Below are experts of layer 8 (counted from 0) of a mixture-of-experts language model. Rows are named router (the router's row for the expert), up (a neuron's input weights, with its number) and show model dimensions 128-191. Each number is 128 + 32 x the weight over its row's rms, rounded and kept within 0 to 255. Numbers have three digits each.
Before each expert's rows: "comes after" lists some tokens at least twice as common just before its tokens as in all text. This comes from a sample of Wikipedia text that the model never trained on. Tokens count by the router's weight.

# expert 32
comes after: " 0", " |", " ", " 1", " 2", " 3"
router:196042101061137133081072118094138091150121115126082148124075136155201161164164135160155163140097128109130146159095188108090084133128140107062053093140188142070105107124101064115129126139148135
up0:150083114052136133095097182171140152162133199144092153156144130089091119097123167178171175126117139144087100140138137142135165108094142120142079172096118131131166108174090098091121176160155168
up1:112141065080133086112132132145083136144093175173102150132069149128128085141117163106151121154155173097097149090102114075102125115115119131077162161073115097141139184135143102179144122089131110
up2:159095155140145118138183152112131163110163151053057116093091159126104130131160125147138135124150129148111160112090165083109137119064129116143076195131131131119104072097065140109111163114142142
up3:104130087178126155094125158116115114102092100164071132193101115116192117132155118168113154076138157126104109079100123063114088113155105163147102167138108182114101140163121130103088159182130157
up4:133065145116119176137133142148136130117124156133161162161161154102128068130164135150113130196183076139217142117168096156169133154143170153203156162180122080138172090168185102138129146092095108
up5:057156163098123132147118136143160135138108185130078128135156143066094147151190125085050109145070048034146148116076140128139178136122139117138160203130161110096107150164154156122128156110115120
up6:096111154118083100181104147162079182158045134121114163094115181175094084176099140170174179141168170146134122093098147112126080172093116151172156093123130095074103129109187212105104171098120147
up7:100125188108123191113074143128075071149132134054137132176101084101123179096140125093154188125149100136138126135109142177131086078126159097112084089118117143129098127160146083093144095159141162
up8:113183183177110095184134109158129178123176154126092119031155124169144096130163113081120189134125114098148150149130139147105127105095155097121112117117163087138142138188149146108120120145167157
up9:133122138154122130125111162127118134157136184132103123135163114090126118131088111154145138117150152079096189161116138102127087175158195122107136182137106148098098104114090121124168201128189082
up10:137115141133092107092110102122186086140106178101078130102113081132132150097172117167100092084138141074135087118115119120143107083122147115152145134139126165189082145078134062080148112139102167
up11:145093199165190184112079113116137158140133124109132160192099154111089116093130079112104100123169137202129116138095155145070111111143122062137121137147138118174204079073172095114152136131126140
up12:088096107047099154097177130125097094110133129112113125100125099151152125156144164128130138134116062142155170120109132115090161106136140138083099160141171144162123117108016100102152156160138112
up13:084129119149105129104171125117141107075164174106116112148162153145132112105143162112111180115166210133094088216106161140136072191126142152119123110117102114100155102185187118083078121101132090
up14:129179142168125159120083112118126201085095165127185108111145094114122116145121167176151138085142082126135157115112140068122155188088180137109101210111168134100123147099111140143099070159068082

# expert 57
comes after: " |", " ", "|", " m", " medal", "′"
router:174072146059120116154037130149112143134115173096108132096099152145181145167186143165189170151125140146140070143115153092082072138139158120059066117103152147080131123129137076110097147157173163
up0:130034120136114085134089086108114107122109196108114143059146120084114171102112179166164089151100148159147111147117162119157090149160138200117105125097192109080138080129144170101082168110144137
up1:099109142118103154152099112106138172169152145174186127083147081102134171146056051159123088153162057113152162172125113155124110155149065088150125073187118125148131157105122152152152136145105170
up2:135106102199147132120085146138136138149119115140159163163112128082139107099157091123104097138107118132074114152143193119135188061173130099108152153103131189137156163177142131121133141163136103
up3:124121104146120106183082165119199091176143112132132116118143121161093102143084104125114106100113161152104091105153096107126104083069110138184152091158161153137112129082164125127094146141141105
up4:129137120101156151142149061108158101193123207173189127178063119106141138121141124127199105183024138128095162116108093147114118089155123107117131078130075095115129132058093110163120145116136128
up5:183151168131102106088133115163134172105050122147129142162117177143176137146162168157179112188093071209155121110150146072160107127107125138131104124146161150163186156094163141153135138153150099
up6:147085125127131153119064095137124121141116172141132167093146139125099135200137128113100157099140174135143097100061089183092117114130147127155074100096133173081143125102186135068204141122121062
up7:167161159133130140125127134081134150116074134087146119154117103151210144120168153135132187137176182083128160135049106066167159139117140164115123101129136145154114112131176116140193225140152093
up8:099146139103106180138142149159125129206158133113096111114123131100080130080093176140135128197137087102109114160164126157128091152112173109079106110144128109133154125122087046138155156161141085
up9:133108097133155145080112172114083145138149106135123165088112144123085137079076141134104106116043085179118204089145047116127129070104121090158152072115156119146148131157126193125122080124065158
up10:109107079177109171092147135049110103149153145092122103145092123132141177151134103115180099115175181079196111100073071102131124127107076071100165129165126113128103134144070101103040126108144102
up11:099114114114167099112132133132166150143126187098102177110169135112124067080157126087113129171134113069095127153154109126131127137115151167175145120136137126157079090128151167112169183127102144
up12:140129143117132134159108164113188098155173152107146084136120112178169166068099167105121131111127166097136107060152161132143077174147180127108116206161165101130148188133119108159147174127158180
up13:086110153110114195151103085089103164188169120100114080139114141105140111187119091148122122149120183126090159184121127115119148159133144155138083150107167094112113130139090128169105198146105164
up14:079109122079108097132093121104111080113075121140134134092104066138100129168116089138092134156129128161127170122106120107111098172113122212147143053134121097114114108141123116127124158142153107

# expert 11
comes after: " the", " of", " in", " United", " New", " to"
router:160040106101141093082090117110069108171153135069109136097125177120192146149161140166129184126136120108123106123088180062100101130163145069083120117136172146148142074170171121094108174118145149
up0:191141046161158110116110097127118150066155097123111115116090131136078103124156193084210182146161135124144143075137149089180053123136118165092108085098143103137159132153147119120126090116132128
up1:101118130210063119065162087158142100069101103132113143101105128120112168163087203154143139154090060165173146160104134116164182129116110176158129104101147094134062120115091140088118111138127126
up2:114122076123181142055151145158128112151158133113093143137099104111125093113138155145121095112124050095156106081167118108132138105106128121194126231114153163127106111151095110139127074173117140
up3:167094144173160135105069130219130111125143135146096129117145087138155068164129144139070129155195070118146101088115113141117105153142138094084106115175143108112109125125178133175120133110143182
up4:152092086171114125137120091129104124130104152107083142100167134151154162140090133103178120202168185124128120123229204082089118140103116088153091174116082091148201146150135112153129133105112090
up5:181146118121087155097084100134135137135163156105143166119164108103158129133103157149151149072108171200126113114095156073147093130169117195162105146208129127095080114117130124155118151132150129
up6:066131146088151059105155143093163126097128096121186114091206203092121113113075111107117096128114079142153161172124116109132148162110111109161098080127156080101167082123109156174148132122089192
up7:155155203098138092096170125177074155167151118162117073161140146172095112166126130107092125138145200080092125073089190154128058113085151097162110173115132144119138144119131152086108140125183126
up8:091109142144125059075163077132094177133142120126174133116097153144055100204176174118195124105072138129145108133135095086078127129131155156102118098110118182077200168094103128129138095099122113
up9:111107126135126129163144184157106041118084140156093158132164163118085109115104126144153117148195153082081156167140113114115033183144176106110146095084129049103121138081109107090130181142168118
up10:086123149160088190131151100109140101144132093139165130081167156126075109098149086144111093092134128191121128151074100140079108127099132124164165094149091102102160113136086076139154068119198150
up11:095144171035053117095079190171186142145119149169125080126127121147100094123168102149100064152070107158168141171127133153113192176170077111100146144117113110122169131154156172152174104178119092
up12:082078060082071090180100147141099127114125172170142152060184137140094138143078186095100084093140154099196073151133093124142105151146145181126131070146132103072114136133112139149167124148162152
up13:152125119151090151107095092155131135154187144162167063100082114202113099090075131069104117152115128131106104127128098178175111110057134146125099103155109124140126091083163132179143165174129064
up14:144112133083109140155069128147107149156130156158132131125067154157113114119117088111142117084111117065116115127164101179091128120045132137177156092120063086111081135139167150119147098135175132

# expert 36
comes after: " |", "|", " W", " E", "T", "E"
router:145079122068083105098076143088122133208145146077117126105123181157138116134156113166149183157151142128109133149116180071102127112113126095089085096106162115119107092150161068078118117175160200
up0:088135137162173148133134091203122186143116145157074141122116145137139126147120174136105095173100101094113155151147145146076157170114164112093147135117107104116118140090155134125134155158148098
up1:084091123169096125099118090105058111088094151127103170162075105181124134105068094118149106160143119093095137119099130136098109123110105090145100125170114109121225106118160057120133102155147119
up2:122113114147085130189083077148130136177064134112162136113144118168104136102187161146154111150127164103106071139051149150060055142149181170131122161144137125128125084109095134118056068119100185
up3:131125106138158100143140147105091139148131134129111106182193137130192158117061142103073113137148119121180118166102101165153150109134140117199137099116088078102211098115114133167105038091151128
up4:143149174102062116117137161097102126175126190160108138119137132134125156155153130130089109169178150133103076105160137118085148167190090141163148127132109130074084130109126175113119164167124199
up5:183147105124121148110095149110153175145102124091114156167118118137161130167148072096148123162140136080151130139174121136156089139142083149138139133128152154195130121106117111111128211154150144
up6:181131124101076167072142147078155142121142131159136125104092125129135089104102180107172146164157114130152108069121087110110095071072086151084142093138163206101161145097111071066118137119170111
up7:157161083118080157128136124101125119125118129087137092145153206148148194118136152110111162165085154148138100168106197146140142154144193076096159137139158129117130145132139105117110182125156176
up8:115145056156112150112136127169145146106125131124101187129133099132112163058166147145120128143113093149106217068146145098107127095142136097132137129081158181132117146121142135178087174198138087
up9:144171168139145191155110095074137152162162147117144095181122093117122106090100150129108135153157154100123115126111172092136112119139119100099204112137148137099111113121083079124153130085165096
up10:137159084105151140113116162159119094106137146156049140134116134112164144122163094102088105161165135130153127091122149113124145107173095162100081161143091132122135161123162112201146109079135140
up11:105183076129173068123157135160114130135136154192178088161139156145133165051133184079181096162198078098103127138125110168143133128105125121140175126151134104106119136134197079167144153135102084
up12:111122120111123109173134110104077089101128164154134147178125146160101152166081142121139124165150167093119107183193128124175138153154141152137155173144137109089144040170128129142143092080159119
up13:068128125131067114097141171120131088127178196097131149122122102117127115163161105158170147155119130178079139131106126160108169143092149085165101082097124179140196136118135082084188124154173141
up14:141121096163087192139201119142212126119108093216135135121119116157116141128157179188187146149104160150128077135093060153108125188064110189131124083150138127108127096114124116123123165165153120

# expert 26
comes after: "\n", "-", " information", " classification", ")", " career"
router:183116132104125171116061144101076128168149109112079115134103153107217141160144160182163125186117068113084086091125178113073143124128170133109110110132141174097118104114136105132084128171152146
up0:171139148168108110118069100165174118128109136123051112144159105133116110117128079191180084143161074095136197154170058166109106076141154121063137187108169135116118140123170128106131095154137171
up1:128134093083078079180117116114161138103149104146135138118128113093208131119129110132084110169101126245141187152115128209155079121152154139101121171114159136105121122170087114147184163111074178
up2:077129116140090105144158158157091166101101132128152135133136164121121059037129168120074102201152115072116147101074178114104089180121184160082075126181160121132115084113089131138147138153119084
up3:131071127129099101172218121165188157097107122114146113163134177162140104188130161125147160068111133118149161151116117133134092149125116116124082076083135156086124115176170159139097104098116123
up4:161115108111099157143047144107147142118112136164119120095181113125138194122075118087156172100149059089095112111134173057132136152094093115172110134143144142141120130150144091186150157111067191
up5:148120148105123059166111059115123108122122101079137136101145070105181144173149150185148170093168119079181134146127153117168124140123135176081144099126125114143161129116107117133118132107075159
up6:087084141134078162074128083139117113134120107152176051134103175141116139106129200150135155153157110080116156116075116133141110143109110132150087142171118098079053131135174130152184141128090107
up7:141066107134145124124120091109143112067095208125151080145171141137131111112170139142142136149127138178164154139164182125179147096090139139202149123128075091158217137138159109111104114160110108
up8:116121205088058139128115111132169102143108128228123139090130127122115097160108093128072112139117113109073109113116135130170115125151131126103096122102068116130106158163163121170129124175180098
up9:175167144139145160065152077148083099114136144109106115099153182111137136151068058084115105127132163137117100150116115132124138197109133151091124152095096085202169123154173080173102124174111111
up10:123136147127171162103066116114124200148112120105100112132091140079132125164071102138091129159089146188179155137098101202108105160100123127069099090155096109099078142146125143165090130144114068
up11:098138093142147123190141138119148129159106114111115160125090116182151143056094127110120144088127103119089190141094108105131101103124091166131146094181115131134133106081151071107108188085162137
up12:120133187164139097106121159139180130141103156095100126095136187158137150079148082109155148149099208148120119166116113116166147116101050127102124125179087164184142091138146094118126166090117174
up13:130094137113158115172134081123072168160110138076092122121142122097204144123117079131121159104036086119134121040081150088158163177087147149147126096120165126093114206161196115089105125101120148
up14:105191109093157134128131067179063153103130103115089122086150116192130093127047115082113169061084198138146128194078138106081114096125125125141154138134123154151126053128113079167097171104127142

# expert 18
comes after: "\n", "==", " =", "===", " ==", "===="
router:211109137065086153113116090145121087184165145101125153089096125159125150182138132140176175214160123151104092099077131085112149135107134107128087129093138116131128085184181106072146142186167155
up0:096102094129129126129144126196164061123154098122124111148100108112157120109125116112087143147103103044169146161111132109083108111177121151125151128087177111117111139140121144153138141110167106
up1:122101106140150136099046166127177114120091122164175120173167122091101106188135111107110042135144104155137108136099112103092111117110092135133145138152144070167140131190125155159179140166204184
up2:150059140107151144177187051125177069213169153119201150094066126149108132132156131176163070162105149084137130091175111121133095118111145110073168140126077113080156156120144078131166151103177107
up3:088103171103156069114136146115088124101153161138148125078180067119187158141100094032099086194182112097142057080123165127110149145150138124095178137176178151079096115081130068103128147068091144
up4:077146131123162114102118163133120157107121128118145074099104097145131161110152135141154149083124153108122123069162123180125108143120145152194111184149123187112074172121129130130164118170086115
up5:144061112112186125102170160148129089139108177115119134172221151146128146156099083117169141161132177120055112142104111115126141140134150109151185137121179045182151141150159114167092134049116122
up6:127092139148125125174107146135127149115132167134125088140103192131097116143133143043160178166153118101082147080087123141164112177096160150163155108112139141146119178108139099080035105128135107
up7:180049132155092125162106105177105158106146133122166064128088149113176144159091173153129133169098098102130054111156119122096098152120173091095096096097117125147089086129127118125147134077140124
up8:103154084139193128114077064157144163150120109148187104158142209139124082092144099135135119162176094078125179162117149104156152132120160105127110201125148149116138117061100190101064122142124165
up9:059133107113078146074109138114147111154141139161113108145153137123098150116152143137132187157149128107145076163146104165106153114170122090112071158110151152155137099083134170145168109132194163
up10:107137104085130143151090140152125141105142151118094081138086164136073134151081176104129092068136129136062104090097087141082157138120123133180066089107148197137127052127138089113147151124104121
up11:155131151145112188083093179148128118131157180167086141148157066089144183131115141137176106110084136180115116195095116137153112155180127067223128101157122113148125151083110174137080102153121127
up12:126100104166120183146053149145136121127109117188137136138103123134153055120098120143080200121113125089179130144088133107137106187134166148126116099074149098157083114145138069156128116105099153
up13:174118137090069072085202088130081149155128112133103125125111120099085120141131185139076042175112112083166128122094117113158171165128175141158189135133130123113120132141127126142171111173164162
up14:099082175099187158108106128110101102134121090131159126166150122113147048096123174104143172112075076112122094183096126141115153068152120137160120158124121126144127146090165106112116103107123170

# expert 41
comes after: " |", " ", ")", " =", " /", " Notes"
router:199099157059113121089065101138126104127167105105082147141088148145144134128179128198165162170118124149089113130100167108106105135133155110087075088151144140108110138126149087087130127139150156
up0:129115168095155160120134110110153153145146195139196125154173143148165102091137123139109102156113099150173129178164109158158151124150184130139095085171163103183128134096104137021121064162107105
up1:066175140177133102097119120136165132183116090147144163118091126113154134116074095169063163078120113113148130148139109138146066162197188120114070160123132149110087123095088160175141117156165158
up2:157112152084120116120060142105144135149159110071124124100116129133163146124131105127164121171113142084117174153134164131170130128159079160133148147072108148180118187194084157120097086178121128
up3:132162140196061102167137128175119082197086133166138157145113158075133115190106136144084134150156115158099178128125152166109182214130114101180153174158097084121212135109089125133134138089161148
up4:087135154082120114181105175124094115167118152153163102129114141180146186156147125143115079162095177142167140129138108182118161139149106165152119116160157146118131131109080104153127114114089123
up5:071099124087203099112099112160128125116174165126097154094151130122106174134114126074112138090180113064141112124182141110099195110084155114069140152142161130157102106111126130113144144132122134
up6:125146114152114108105126177120083136113164088090161123141126114145153145137150157122142112143136146098112171158106144128097206113172084131062116141214152091155065138105128123126107146144093125
up7:163158173060125186095153188158126118153119117161089092100184165151145127160138133133104096125143147130148162156105185135122159135123150136144091112094120098165126129125104172087119151211131089
up8:161157133081094104129089145184102121120136117085110108063140183172158110156161146128094098172169136128064120152132126121108138164162088115144099178094130098176135119176124117109123124127105117
up9:158161114138124107088134136122132090122136147097128132104119143100111104140081152059155097097147140142122102196118128150144098116044088048085146127121161161136118108168145139114138122090156153
up10:140107134131084115092152130186074129149109150189159094111110110100124094119132144159137149199125139133140135107150167139159133119165135117173132118113087149125066123139110090094131065134121099
up11:067117109119121146127154145106139140143169188141131104096086117167124166142129108173090095089172164108192112150095140065057155075115138090200090189160145115155170085133124087119141109127147154
up12:116165137113152065160168165154181138147114124121111194136105066149108105170185124089133049076155095112131073141147156127171125180130133100164093111118070125113146101159148140140136191069163110
up13:141096105083099135153152141087148098131186120109113132150065157123171140151141145155068148062106100082157181139083097099138097174170081136147091106128162059086124080118071152098113175177154111
up14:118125099153161097111117135106089156131140113145153144161102109102196156089181118057099098185139159106094197111109105136182139099111158134104128152127208078101087189143105092159157069148144140

# expert 21
comes after: " the", " in", " of", " at", " Ch", " P"
router:167105112128111153113104110132084092210128145118142164100095167187141165154126132124137165174117106124098115162110153106086153140177114081095096130136168131091105096153132090117095132114158158
up0:144136104153165133124098140120107148061194174151132078129153156113142136186196144062117111121118127118152081082108140123150057143075143116105092139156088096070122147159122092142171187153073096
up1:081100101118132142156071104165187152139088137111168143062172091138131139074153157147190167169161125101104082100156036139105174198148133113154113132157130149128152112175077169136107088115145100
up2:099098081166181176164089152120191097100153099192056103077118125157148139105110143117144131128126104136105135107105132080167189211149091083098114140143092150109177141113087128083202088099170119
up3:093111114087111122101169162134104156180144123144128088163078106085065092120196160153199190096152166134073107120105109134103102078159118068069160135095172130121111126067059144096119143116180136
up4:143111140149043111137108149139051126142102208156125188157119177090141136115142172096113108118140147136147105130166126140121113163142090132101139140143061105101108119177052127124094100143103155
up5:122142124113107158156114104136109127115123115233167093098051091099161151136068182161139131149151089124169133096177169133103192079156124137182155117117123128112157124157094103188117093169121102
up6:049112108162143166106144137115166135060070133092111075131079076090105156144079165084183109107163152053088087191136167144121155150104086128131162095160076070146170165183169105109085123088181171
up7:084118137164166167168123149117206118162132151097173150094085188134164105105082146110105123084127149126113126113118141105111084164143111155169102174167153141110113131146200085138117149109104163
up8:139100132104114140185108119160075072112088168149105042115082142155162125039074094156182118099127147088151175115121111108167158160125121131102107136124164131163113114166156115123174188126107158
up9:160130132100080121165116174089167142137131164145158102147093197154156137112121157157086114141141125203154166077134093142136111127126116084129167122140131086132209112172160097128084149143168148
up10:134157107097098120083130115117133128127120084096128106156091154142118117127124178095147132102182167173134142124113171069100130142170178092096074120140107101113056122072143147088197131176113152
up11:128196122143148130141085122096129129121168083091094149106096136173154134137127105135098125141151123119105142086161125200085089161101090117156102174133090110105190087168106069193161111144111065
up12:148156114154121129114135175122141044108067129118171072099125115127134138119174132102182110101101142094137154179151117151129155119175138159109111131184160065176126111185183174137119149151102182
up13:189051099165092170116105161107076127098126165120167160117089102129134185124118149105117114191166134127144144145139150111110136107039092080094161135097106141113097108079126148125135100107181142
up14:119114122090107101123143116150072128124120107160126127184129089192158131176146142137149132173114160156133115117200129128107182181097101146190162114115125139163145143147128093096076152113168051

# expert 9
comes after: " a", " as", " was", " American", " and", " is"
router:142072127100074152111123136109096093198162117094089163138085151171161159140170144172178200173135114123100113135108165092097088131156117085098083119157150164096119087191082110100108158175138146
up0:108135119190125124102121138127167148154204100104080133153117145161144142103130086141141111150083153063152133131099155142072156125062107159126168097082120131149078155132108117160108056118110165
up1:146112137136178130153149130113192126166126105170158222208110180110129192134094165094124147183092161120117093138081107078058126130167109131116145116113135087112143132163083174117112162069076095
up2:157134141126095118129134170128127148148157189122106163051048155164118125128077184110150118139139164126087083094155120136183120139092133127121106083188125177130106171118091142195130176167113072
up3:128129096139135091112151118170126144157167105135129137157139142130109117070094095163067156122088147128141117122169103084139127149123117139114122113127106072115151128115081142078079070170130070
up4:097137150088115117104176103033123123126091142081163158104142150130210083109148153121176124101167118137097107114120171173139126138135140141136118062169094129081177190154132157083144139128126141
up5:100148136095139149118097178129169163127143163107096107092135129155166118178165131144112134128178114100125093190163158133099115112162080157146101117114169099132161073070099120123099143125208112
up6:110201083137099148145132081098119082133117139187140068105066130201108124106086167140093135152101121142131128200138116095133097129146116126161100102138141118134140088130091152158117183133101104
up7:137113122184125108092156137136125097129088134108179116158182149092109174114103071138118093088186139177127175110166133112131120091104109106115121161145131147169074128098152158096150083090110124
up8:171159136117150101152112136177152117120072129133135131082142137142099081120083147092112178135118106162105072139141133149116129128158123059118170158103119118097098109138130141167100113108115177
up9:058117080138082147095142127139155100138119153096108162112121130128103062131138169140091118174128133194089137163175148138139132149064113193140067155186113156110115141142107072174145126164130144
up10:099112086120091110127049164181124156141143146139113119155129111123124146103191118144154113113134085093134106073138092096183126127061079072145182166138139089089151138139136074168181063139109111
up11:163128090121101131156212110095093178125112130142093136056124081158102162133130142090087109088130116134132115146083149154136204164077125125154126120057127105109072149156189105135081146121113126
up12:155099099114171117139075135136165150186149197070058142150151113117156109141180140168122151185104110132116200136116097137144181130140068116157170117072142154164128160126091177119166146101150087
up13:117075123125176125098093060179091170092109112141146140141140065135069123094121109092158071113073164185091159088081151165165127126122132128170128092173161169133136156134174140080175092158046139
up14:110101187097125163123129146154154119090142136142114156090143148148123097183084161198175108146116149133168080170138168140105128152114087118116112142146158104115115074118114118074115141095125109

# expert 17
comes after: " |", " ", "|", " Party", " elected", " 0"
router:148053142070105097137117117103047065126152129144088119165108182154136136124168126181182183130084092136105110147140135106099122130172168142089067143136184112117103101133127086133116135140138152
up0:178198112153150084095132127142115142123117093148093115170084159083108170164152107149200151199151127129193112148120139170127146090169144143096192095153146105127120129064068155170190143100088147
up1:154139160087141177153115115118124134160148109109155104136224163159156146096148141128175123149064124196108178080134110115122079127123149177109063157124205175110134184161182118101062132088106158
up2:129200137137118149098124108110161154125091152126080130098117130128133148147128135188109174173134082106164116136158109090163141136157130145022202132124182140088140146047113118161130176135103171
up3:089111115121053078121142126141102201119131130122100134117134091105130152082130144185097166152114113075206129078111101105169126089179113089116117168108116085155117085101138175105131096127129104
up4:148103056170102096106039158155103066131111113124162112091099100135146134103101136119149099115172160132096186070127125076138138135067219180097146130122120142077137117120090166196050158148131120
up5:182140118096154117165163124089126108079081133133148102155152170156169114102167102096108150133184093148160106109085197104137115124152104108101159094121166171141103120118167062129106113129125134
up6:118145079184088170155136077153112147061141137148163152115142152147141179142066113163114113164097135199112088168142107179142070133129158201133057131137133115094154143089087141141133064114127115
up7:151128119105129104105127110105108127119143102122122181092122087098110132189119169155107083104109124140112086117116143176145179127090159127128138158132092161183048140145129082160079152114113124
up8:101174147141080120123114090115135173096098139096168089115162128137194153085117131119117111115140152079146135119136089065072137115082103129105146152146114097142159092109137037144071172101080146
up9:105129135055153156099093072122138103117092137160120140105150088170130096146090096200100190117142132185112131094154136172141116105145138145147174082157103075130191124112192134101094147124148164
up10:096116110101157125131126118145152064161132157100130132160146069081192129113111098178212168155148174151135153106145105144168112134133081187133082089170152127095146142085086108057102184155119163
up11:133132102077158092157117114167115095117083179156081136110128153160062134137152145207076153127154148138090116153134157122169149107082099107116132115163137112122157067172115051113139143114133057
up12:118157155042186079088112176083148115079174119143110108149107136107088150113081170146084092170110147166102171100115061160165147143137115144101137137158140154153148095162150097075079162149173164
up13:110131106152120114094167110126132123157084138111156119085174074140132110098139117140180147133132031144041139090093125105162157140155130135176094112053165077152135160126100139119133157093108163
up14:124123131140108161108133092066219094086183117084098096121124085153074124180148118170156121172157138177164142101045159125126054192150210145105132130188160100109088141133155191128170118069104099

# expert 16
comes after: "\n", " |", ".", ")", "===", "s."
router:165107120073137158121072103114093134161125157093091196115118148128164130160155137200199158175121100114067160102107124099088126150127112136113105101133176133101146118148168094094101115155156168
up0:168069113117162099143108052104147136151187137153098103087113119148114140110174104093093130140114106189128163074164104117148072129045118117101170167114122141184135076213115157146151138126136094
up1:116146102123113182124107097120137105183110121128082078120105116093152096145118105169113147163159139098140149138103169124104120113141114145138183123194124122113164069086079089084101146152122164
up2:103107110088078169111154132154126074160145119122153079159177133111191164078143173113126157070138115063098074173046086116165137184163132128117121148171109181116146146112118127102171123120170140
up3:179105144191123198097089109086122119112153134172167079105115164173175078155091136180154135159149156137129095118143140202103160129182140147182109111122180121202128155128165093141081168107115155
up4:137087047113124089119137078143186142146150165139167117120149154177170149171173130123121115111089148100193110109086135118072138161105129143128133137110118093153166109196126094144139091161176177
up5:088087099104114120106105148101142122102100125117122111173118116063159183109149096118056093129166140120131135195091164146151105095097116160109155149132145111134139107075130144131150113109083136
up6:129088071156118100116082186125116136160108108176134070086131131140115148161133104121138130166135104084086149199107144123100107154089128151125134166123107075092100141121094124173136156103128085
up7:127244110110093096085133125140122172148103123169133120133104138077146121117149127098155104186155110143101149117097146132131189115144113085097196166105189119095074109122125201074143160186121161
up8:063125099157157122117113099160116071141093148081137095100141175095131185088149186153118082099156134158105135127146121147093116123115168106179113087110124142149171115162122228081153142121161162
up9:067126089144189098084145088144189098114117165089132162091143108141079146158130145053111184126142063143099140151135154105133133099157130060130159115175173151080112154152147155136163141136144074
up10:103175128127075096065139196155110120095121143117167147114177091152076131164146190139164089113095141152138082163136119138134081154145061162163128154138189126117122099142144182165160185120094157
up11:098123098112162115181067055144105121140190173146172129169119156184140106118159141115108151151138164139099096109173122115165132189098149078127067123161124147142072129149111079091151144118111152
up12:176145125082070092131093137109094136092075086097177183114188195146183109199106157098091136119110093130104121169138137106133131180139099077148105127105129140101159098139146059147125102159132137
up13:163162165194089190147123151086161080151177077192175119077169093156152141167107157184112165078109112141089140108094198074127120085117087124108167117119154122087110138142121091102149094133159133
up14:077077046101180156139127141154136181132183139101160113086118141154112107141120143077124131128115073135121118121123136116141086141125162113160192139120171084168199126141159110151165153147122129

# expert 6
comes after: "\n", " |", "|", " 1", " 0", " No."
router:176097106043161102117076112124132129160172141134097129128119153148211134179172137167154185143135105132116126157085146045107148144141140151088094107123201135100090108130144051106096099125139138
up0:118130141109144120133082111114124133107147069128135134114106092171092141087155126119143148149132145103104142110086053140096188173145123139162151167065165078110128134153130137126115163125100122
up1:101164072181126164166112107123126086108093134143106153180123156138101148111168122172178142141078159156164094104115118170082191141159058134126146107101151127124070096121077146120149138090083150
up2:141122069121125102169090167134132138123108148156121112138136191113129124185130124177094150115159088138199117144102084193143097111072183131101108127093192115097129126170195223105102102118094199
up3:169127130130111141089150172157096132157126115152094096178127176145204113081160131127156118193116101106152132142136186155097067141158172142154108092133117156143066123127157135104183113101132134
up4:173170123119157149116131112126111155121158189075152103083075081113101081059101111150185067109143146150081106085137103149103094177137177088095117134131092127176142100109107141188110124142137173
up5:115115144137129163119168069132107099093132098105096133127147098146114193158170119195094050127134108079110131074124147107119075116129189098131107107148090094117146117102145055087181227130084153
up6:202131121127133112082128174139139151146172091191114120178178136175103134121147080092122121073134165083077103060104198150103090102132097114117159203080114113077168142154137146115099128119122128
up7:159168141019180109133094152201163134161163165126137115089103167084090177098142139131125136112138138111154168156132185118170081206136121084144126073133178107124081119111105121107106119175105167
up8:145182159155124134170147139124135123160135089158148150150075181155165114132107151179124128104129122132131117119139094100116110153130133098158155070172155154135156150133126163050138126116150137
up9:119144156180123135068104115115155157156132135124132116132138171143105049101077118143176125155094197124139150120119113108157125154136070126149116081151117110080116108126107166095131129163114182
up10:092121120159117137116101114098163105064116099115154128059114154151085112142148162135143126132132156137112149144088186148092068082145121087096118119160112091108141150114191082095116109105188085
up11:118128222095162108164131136126096138155171073113132159116159123184090144148122110111063149169120177145147096146093137131137146125108154150064181118130119134050136120089154138096129168158125122
up12:121068108160107152121149140155097108158087106163146140101112090133183170083112201100102097078077082132114169121145085146124138160159120172116076154102125181134156115099166116145103131133157148
up13:180131115165189163078133129101138142147158146087162087056127096222164147177132104110113158095074135104099090144140132112135140170131190131143102079107145082137144197101155125110061095114137131
up14:150064135083109133109129164082090133122112152049136091131141110088106181162162134132193122157155067135082131153144094126064081109103056128070131124159156185134168208123134090101147127103109136